config.toml
num_hidden_layers = 14
hidden_size = 256
n_experts = 8
experts_per_token = 2
d_expert = 512
d_shared_expert = 0
hidden_act = "squared_relu"
moe_layers = [1, 3, 5, 7, 9, 11, 13]
router_score = "softmax"
normalize_top_k = true
routed_scale = 1.5
balance_loss = 0.0141
balance_bias = false
router_logit_norm = 1.0
init_std_router = 0.0247
lr_router = 0.000302
num_attention_heads = 2
num_key_value_heads = 2
head_dim = 128
vocab_size = 26121
norm = "layernorm"
norm_place = "pre"
norm_eps = 1e-05
positions = "rope"
rope_theta = 10000.0
rope_fraction = 0.5
qk_norm = false
attn_scale = 0.0884
tie_word_embeddings = false
parallel_block = false
init = "uniform"
init_std_qkv = 0.0353
init_std_o = 0.0438
init_std_up = 0.0505
init_std_down = 0.0505
optimizer = "soap_variant"
learning_rate = 0.00713
lr_mult_up = 0.608
lr_head = 0.00332
max_grad_norm = 1.0
warmup_steps = 200
schedule = "wsd"
decay_fraction = 1.0
decay_shape = "linear"
final_lr_fraction = 0.1
batch_tokens = 32768
max_seq_len = 512
doc_mask = false
z_loss = 1e-05
train_tokens = 258100000
max_steps = 7877
dataset = "wikipedia_en"
Below are experts of layer 3 (counted from 0) of a mixture-of-experts language model. Rows are named router (the router's row for the expert), up (a neuron's input weights, with its number), down (a neuron's output weights, with its number) and show model dimensions 0-255. Each number is 200 + 40 x the weight over its row's rms, rounded and kept within 0 to 999.
Before each expert's rows: "mostly gets" lists some tokens that are sent to it at least half of the time. This comes from a sample of Wikipedia text that the model never trained on.

# expert 0
mostly gets: " of the", "\n\n", " in", " of", "'s", " and"
router,206,209,242,281,149,225,176,206,228,196,184,300,185,194,289,248,201,229,183,121,221,207,171,198,154,196,228,154,216,161,209,265,201,272,84,245,215,189,148,204,221,148,269,133,228,191,224,216,282,198,242,263,249,151,209,244,237,159,281,227,199,222,239,256,247,190,253,120,151,247,211,128,207,196,220,170,191,175,191,240,222,239,140,231,194,157,225,160,202,184,177,128,172,214,251,247,206,156,228,203,172,248,244,142,208,219,175,221,182,259,205,240,172,197,254,177,182,181,181,188,222,158,193,184,237,183,180,130,217,180,173,201,226,217,209,210,165,246,195,211,195,239,235,200,291,232,178,265,175,178,189,240,199,203,236,186,197,149,159,243,217,193,181,182,131,107,274,153,220,231,143,187,176,237,230,207,194,287,138,207,151,266,205,264,273,159,220,189,208,227,215,222,177,204,139,245,233,241,211,255,184,173,197,210,175,235,166,115,243,228,146,230,135,205,169,231,270,180,183,234,248,196,228,136,157,272,287,153,218,186,129,160,202,196,215,158,173,199,271,244,240,196,141,218,258,240,239,200,242,228,173,191,264,239,235,155
up0,184,240,188,267,166,226,202,180,213,203,212,163,206,191,195,87,203,122,291,186,207,238,309,180,198,226,217,194,239,236,184,172,227,133,164,169,175,223,143,216,176,199,191,234,194,210,185,160,190,261,202,170,213,162,165,265,196,224,194,156,168,216,257,199,202,180,213,193,207,240,205,190,170,189,196,220,209,135,149,179,213,142,210,141,229,173,129,239,288,221,175,191,218,199,238,197,132,193,135,201,228,143,202,247,154,195,216,199,203,176,175,232,279,211,248,203,257,153,163,247,168,172,140,96,241,245,152,233,144,143,208,191,206,229,224,197,126,221,160,165,265,181,160,209,243,183,214,154,204,150,239,180,147,125,176,176,203,143,239,143,251,207,174,223,166,210,130,232,188,193,226,160,155,202,163,239,175,137,159,81,183,211,191,222,197,190,202,192,263,186,211,280,199,149,219,151,214,204,222,272,199,157,186,177,239,194,128,156,197,223,231,165,221,187,150,171,305,217,148,238,156,136,213,188,271,214,240,196,136,296,155,194,199,208,168,285,223,204,250,277,134,239,182,139,194,177,270,241,129,206,168,161,184,178,139,233
down0,218,224,230,249,185,228,187,190,183,146,172,204,221,121,183,190,182,213,190,167,260,230,153,230,142,135,186,182,202,218,192,202,175,227,198,255,197,144,207,140,244,199,179,156,220,221,223,183,179,171,167,182,249,227,305,186,240,168,186,251,180,141,255,125,210,184,218,223,116,193,144,196,214,223,223,233,141,237,218,231,140,153,262,181,193,193,236,157,165,195,104,159,185,241,212,203,220,255,188,222,239,216,97,222,178,185,210,216,192,239,226,206,192,158,201,210,256,177,142,208,143,180,171,246,116,121,244,224,169,183,246,264,194,129,177,211,233,197,220,224,214,232,239,201,198,266,261,218,248,230,241,157,156,305,193,268,179,199,168,214,159,196,177,272,204,231,255,131,239,219,157,159,215,135,309,260,231,194,146,268,200,200,179,247,257,242,182,148,143,149,182,144,198,186,186,248,144,155,212,188,203,182,180,191,164,260,185,188,160,212,168,220,183,199,207,198,175,208,116,204,195,276,153,169,180,158,162,155,179,133,196,179,173,165,244,222,136,207,133,149,250,174,206,198,143,279,193,257,249,148,181,304,157,191,186,277

# expert 7
mostly gets: "020", "ion", " film", " National", " state", " American"
router,199,158,204,176,233,177,202,247,126,181,208,222,170,282,167,240,173,216,225,242,261,141,202,231,240,247,178,205,204,225,207,227,163,223,278,231,239,161,198,143,168,188,264,238,246,217,181,258,178,218,138,227,258,208,221,180,236,257,193,220,153,202,227,210,255,218,220,236,222,207,182,248,192,198,220,232,234,141,223,188,200,264,183,206,177,172,213,143,136,173,208,267,150,195,231,176,174,178,172,169,281,168,224,213,214,177,238,189,139,306,181,235,182,152,127,176,210,133,250,166,202,203,220,315,129,159,231,131,226,191,223,187,221,151,237,255,166,174,242,176,195,166,197,172,222,214,192,225,210,228,123,140,213,210,161,265,200,207,124,157,145,148,142,220,140,210,225,201,154,146,247,177,224,214,119,199,219,267,186,150,166,195,222,187,226,266,270,115,214,146,236,138,212,212,151,203,261,163,114,199,126,205,216,178,202,217,217,181,251,174,174,190,245,136,296,198,199,235,125,172,187,114,202,171,188,189,248,260,175,205,173,202,167,271,167,194,198,240,163,233,271,196,164,153,257,246,186,208,230,105,188,264,243,200,167,164
up0,166,154,215,161,198,146,193,193,190,199,176,277,211,248,172,148,206,248,231,163,186,148,212,140,197,224,277,154,208,244,198,161,182,204,192,173,255,187,240,165,235,225,144,184,167,244,194,245,224,188,118,301,217,182,277,169,279,195,160,259,191,122,173,225,219,152,150,139,152,165,127,207,222,201,238,200,196,154,176,230,215,199,239,190,240,176,251,184,137,211,196,145,195,192,125,162,260,227,162,244,195,176,183,191,155,188,128,192,238,289,237,257,185,210,263,237,156,160,272,281,237,208,184,202,158,218,266,225,96,207,229,176,196,153,266,185,252,197,253,145,165,232,110,158,204,187,202,260,210,191,248,238,247,218,212,136,167,237,178,179,160,238,126,176,193,186,247,153,162,225,152,241,144,249,134,196,133,184,250,198,266,212,245,209,240,167,227,149,249,186,231,228,221,224,232,145,238,197,202,191,189,133,226,211,226,186,243,221,173,243,139,191,226,233,234,159,201,163,299,250,238,192,173,263,134,237,194,220,236,175,193,254,155,207,257,217,187,198,180,198,202,247,155,144,169,275,219,175,222,215,131,171,168,236,210,162
down0,169,208,224,196,157,232,228,129,192,172,122,238,219,157,220,216,242,137,158,200,230,255,208,180,190,247,189,229,187,247,187,293,219,281,234,177,171,209,268,178,226,238,223,195,212,191,167,241,285,321,205,172,159,182,189,115,198,236,237,203,210,168,196,118,182,193,179,190,228,136,214,144,169,236,214,274,161,265,205,144,182,253,166,235,238,184,270,210,285,181,139,194,260,282,210,211,168,225,161,184,259,150,179,237,243,263,236,198,189,97,163,211,218,226,134,171,189,188,160,207,180,187,153,193,75,190,179,229,197,198,178,209,159,193,244,168,207,200,163,217,168,232,242,247,112,200,211,157,215,145,225,199,268,166,259,176,163,194,220,135,231,239,209,182,222,217,203,157,177,223,211,281,235,218,178,140,214,171,138,196,238,179,157,262,199,216,222,122,125,199,207,154,259,150,218,179,158,151,205,182,197,234,220,223,233,224,268,233,165,184,194,208,211,155,199,243,231,165,212,151,225,125,144,219,182,140,199,258,275,157,174,252,185,192,180,273,197,223,227,216,152,211,140,209,251,195,231,201,193,139,240,244,149,273,185,181

# expert 6
mostly gets: " | ", ", ", "; ", "| ", "- ", " in "
router,206,179,187,248,187,240,223,222,207,169,243,269,273,138,251,181,190,246,146,272,128,242,151,148,210,249,188,166,170,230,193,226,249,253,224,221,205,210,212,273,182,143,249,145,157,204,216,207,242,204,182,186,185,206,182,182,218,159,165,270,235,151,196,159,157,239,183,211,204,144,192,286,209,288,172,150,219,209,268,224,203,178,225,200,235,160,260,189,187,240,253,212,211,142,232,193,192,228,227,233,202,167,242,126,160,189,264,116,186,226,190,228,252,139,162,238,196,178,226,196,259,199,178,161,144,245,266,249,206,113,208,163,185,219,213,245,232,136,171,155,172,222,152,106,226,154,187,146,177,175,196,240,180,195,208,164,176,193,209,227,142,165,245,135,157,213,240,195,226,257,155,183,225,236,262,274,165,253,192,212,258,181,189,83,244,192,221,144,200,217,236,227,212,189,267,244,157,190,266,226,249,210,272,263,151,243,205,139,177,204,162,191,215,157,132,146,179,286,241,222,149,175,177,142,221,206,199,219,152,152,216,179,224,238,123,146,125,177,208,203,199,157,141,178,252,182,198,234,193,201,185,214,245,207,229,100
up0,207,245,224,285,141,173,209,193,201,160,180,159,223,270,176,179,207,220,231,239,172,197,202,252,174,205,192,147,189,160,241,203,145,159,237,155,157,202,242,230,176,159,216,204,187,113,198,119,209,107,231,209,236,167,149,223,156,228,210,196,233,205,169,205,192,249,156,215,152,225,192,195,136,167,235,287,126,156,298,133,181,170,272,239,311,200,268,175,287,170,210,184,213,215,214,214,222,184,208,174,251,152,211,197,166,164,233,193,181,174,213,176,192,259,164,185,201,182,207,250,167,248,280,218,234,200,150,225,207,228,207,176,221,158,228,285,134,211,261,214,104,235,302,252,200,203,240,226,240,136,179,165,249,257,137,155,230,211,188,204,220,182,178,209,193,195,249,179,201,131,181,214,216,252,168,167,255,173,197,206,140,203,174,203,183,200,227,195,275,209,164,229,312,128,197,206,324,193,198,195,217,252,210,187,242,168,228,160,189,196,231,164,187,207,176,166,150,207,191,208,284,196,264,113,212,219,251,235,235,162,169,187,185,236,163,232,194,180,199,221,278,159,121,235,205,151,250,178,171,177,194,158,173,260,216,259
down0,194,193,174,208,191,180,232,124,144,188,234,161,190,184,188,246,262,229,188,184,205,246,159,204,175,177,152,207,225,200,197,165,146,126,137,261,227,162,102,255,246,183,184,232,214,231,160,204,245,281,188,230,208,239,219,266,267,218,234,286,246,124,202,173,171,176,266,202,209,215,202,217,190,141,165,172,184,228,154,140,195,136,163,122,258,201,205,231,176,262,250,257,176,208,248,131,168,156,168,215,238,154,184,221,221,221,211,165,171,222,194,183,173,189,146,209,197,209,196,174,263,188,169,120,197,160,203,202,232,237,228,196,212,159,216,141,192,314,198,247,253,175,184,155,192,201,186,211,240,205,223,195,168,212,134,249,203,192,118,244,204,192,203,250,224,225,242,266,119,158,156,187,244,219,223,239,203,99,251,207,224,208,217,231,152,186,294,210,211,190,155,253,159,222,176,166,168,217,155,219,229,194,172,207,139,219,238,184,114,172,221,117,155,214,200,133,180,154,168,268,207,185,134,278,209,207,121,184,163,142,218,144,122,219,149,250,132,173,167,221,205,246,211,180,229,211,207,149,201,222,132,268,212,180,302,205

# expert 1
mostly gets: ".", "a", "i", "e", "o", "u"
router,239,191,292,155,222,173,211,111,195,124,214,262,239,244,166,227,231,235,189,281,242,190,174,169,179,236,148,206,199,110,193,151,150,141,156,172,137,225,174,147,217,172,185,239,180,207,168,241,139,224,224,266,241,172,166,206,209,198,177,165,130,234,204,203,236,136,133,158,172,263,247,253,201,147,204,205,279,160,172,157,191,244,213,187,274,251,153,191,147,235,201,234,273,228,165,228,205,262,225,226,126,222,168,122,181,143,213,211,254,166,249,244,223,205,258,189,176,158,160,174,211,194,230,145,234,251,206,257,205,188,184,212,246,249,181,154,230,229,197,249,229,251,212,273,161,204,195,161,172,241,210,221,138,199,176,162,192,227,172,242,144,184,152,218,169,180,183,244,237,180,239,172,241,180,296,252,275,196,219,267,193,229,226,229,171,249,192,254,153,164,172,203,170,207,263,143,212,218,189,231,158,211,153,228,177,166,216,271,168,114,205,141,204,130,278,195,229,261,185,121,188,259,230,200,160,176,189,153,258,174,226,251,168,166,182,192,258,246,208,183,199,162,229,166,225,157,209,143,193,143,190,166,187,170,132,271
up0,140,201,217,170,192,135,195,175,201,135,206,195,172,282,268,186,197,214,173,217,218,245,144,184,185,233,180,223,190,208,190,190,214,189,249,164,196,216,175,243,181,202,192,61,210,197,250,213,182,109,266,249,205,212,202,164,216,169,181,185,217,138,132,270,213,168,186,170,174,228,165,145,230,218,186,238,225,185,212,213,167,142,160,185,276,211,211,222,202,193,108,127,250,189,235,170,224,230,191,241,162,255,191,162,168,241,224,242,215,245,259,226,269,215,212,271,194,216,199,189,201,231,249,188,172,236,209,196,206,189,163,250,208,212,234,190,137,200,296,177,158,237,208,240,188,290,128,185,159,159,205,209,242,274,169,138,222,141,191,237,208,200,188,174,193,128,240,284,225,195,269,153,188,199,252,136,249,164,178,164,182,208,238,217,238,268,253,206,335,191,124,237,222,175,177,176,146,144,228,218,229,132,174,132,227,177,235,281,188,199,203,197,265,191,221,223,176,189,207,155,215,178,175,163,171,270,197,260,279,178,266,221,194,180,157,210,260,210,140,172,206,106,150,233,202,201,106,206,253,210,157,205,152,177,164,179
down0,128,161,156,224,164,191,227,262,200,182,223,176,180,160,210,257,110,173,189,276,274,194,113,183,204,146,220,259,169,224,221,216,244,189,240,249,199,192,222,206,202,159,153,138,168,164,219,196,205,166,220,191,194,251,153,223,252,139,176,146,190,239,189,158,177,202,222,195,172,193,182,197,199,251,133,104,229,140,250,234,166,230,199,254,137,172,158,198,165,200,230,183,201,133,194,156,193,135,163,224,175,179,202,177,250,253,162,160,194,310,230,204,210,134,150,147,142,262,230,72,204,183,213,227,144,188,235,145,227,214,177,155,237,197,174,218,174,153,195,248,149,139,136,143,271,220,127,275,174,154,252,161,217,167,150,179,170,121,268,222,190,244,242,175,232,153,177,229,293,214,160,175,236,205,261,183,241,264,177,204,191,211,165,282,196,257,166,199,181,206,233,160,236,238,181,227,170,200,211,221,291,204,207,167,142,272,164,203,199,176,167,176,239,207,177,182,238,196,176,160,161,238,192,273,202,189,137,146,241,230,179,230,274,148,207,181,178,201,200,164,234,208,221,170,171,285,170,176,173,175,224,220,205,233,261,193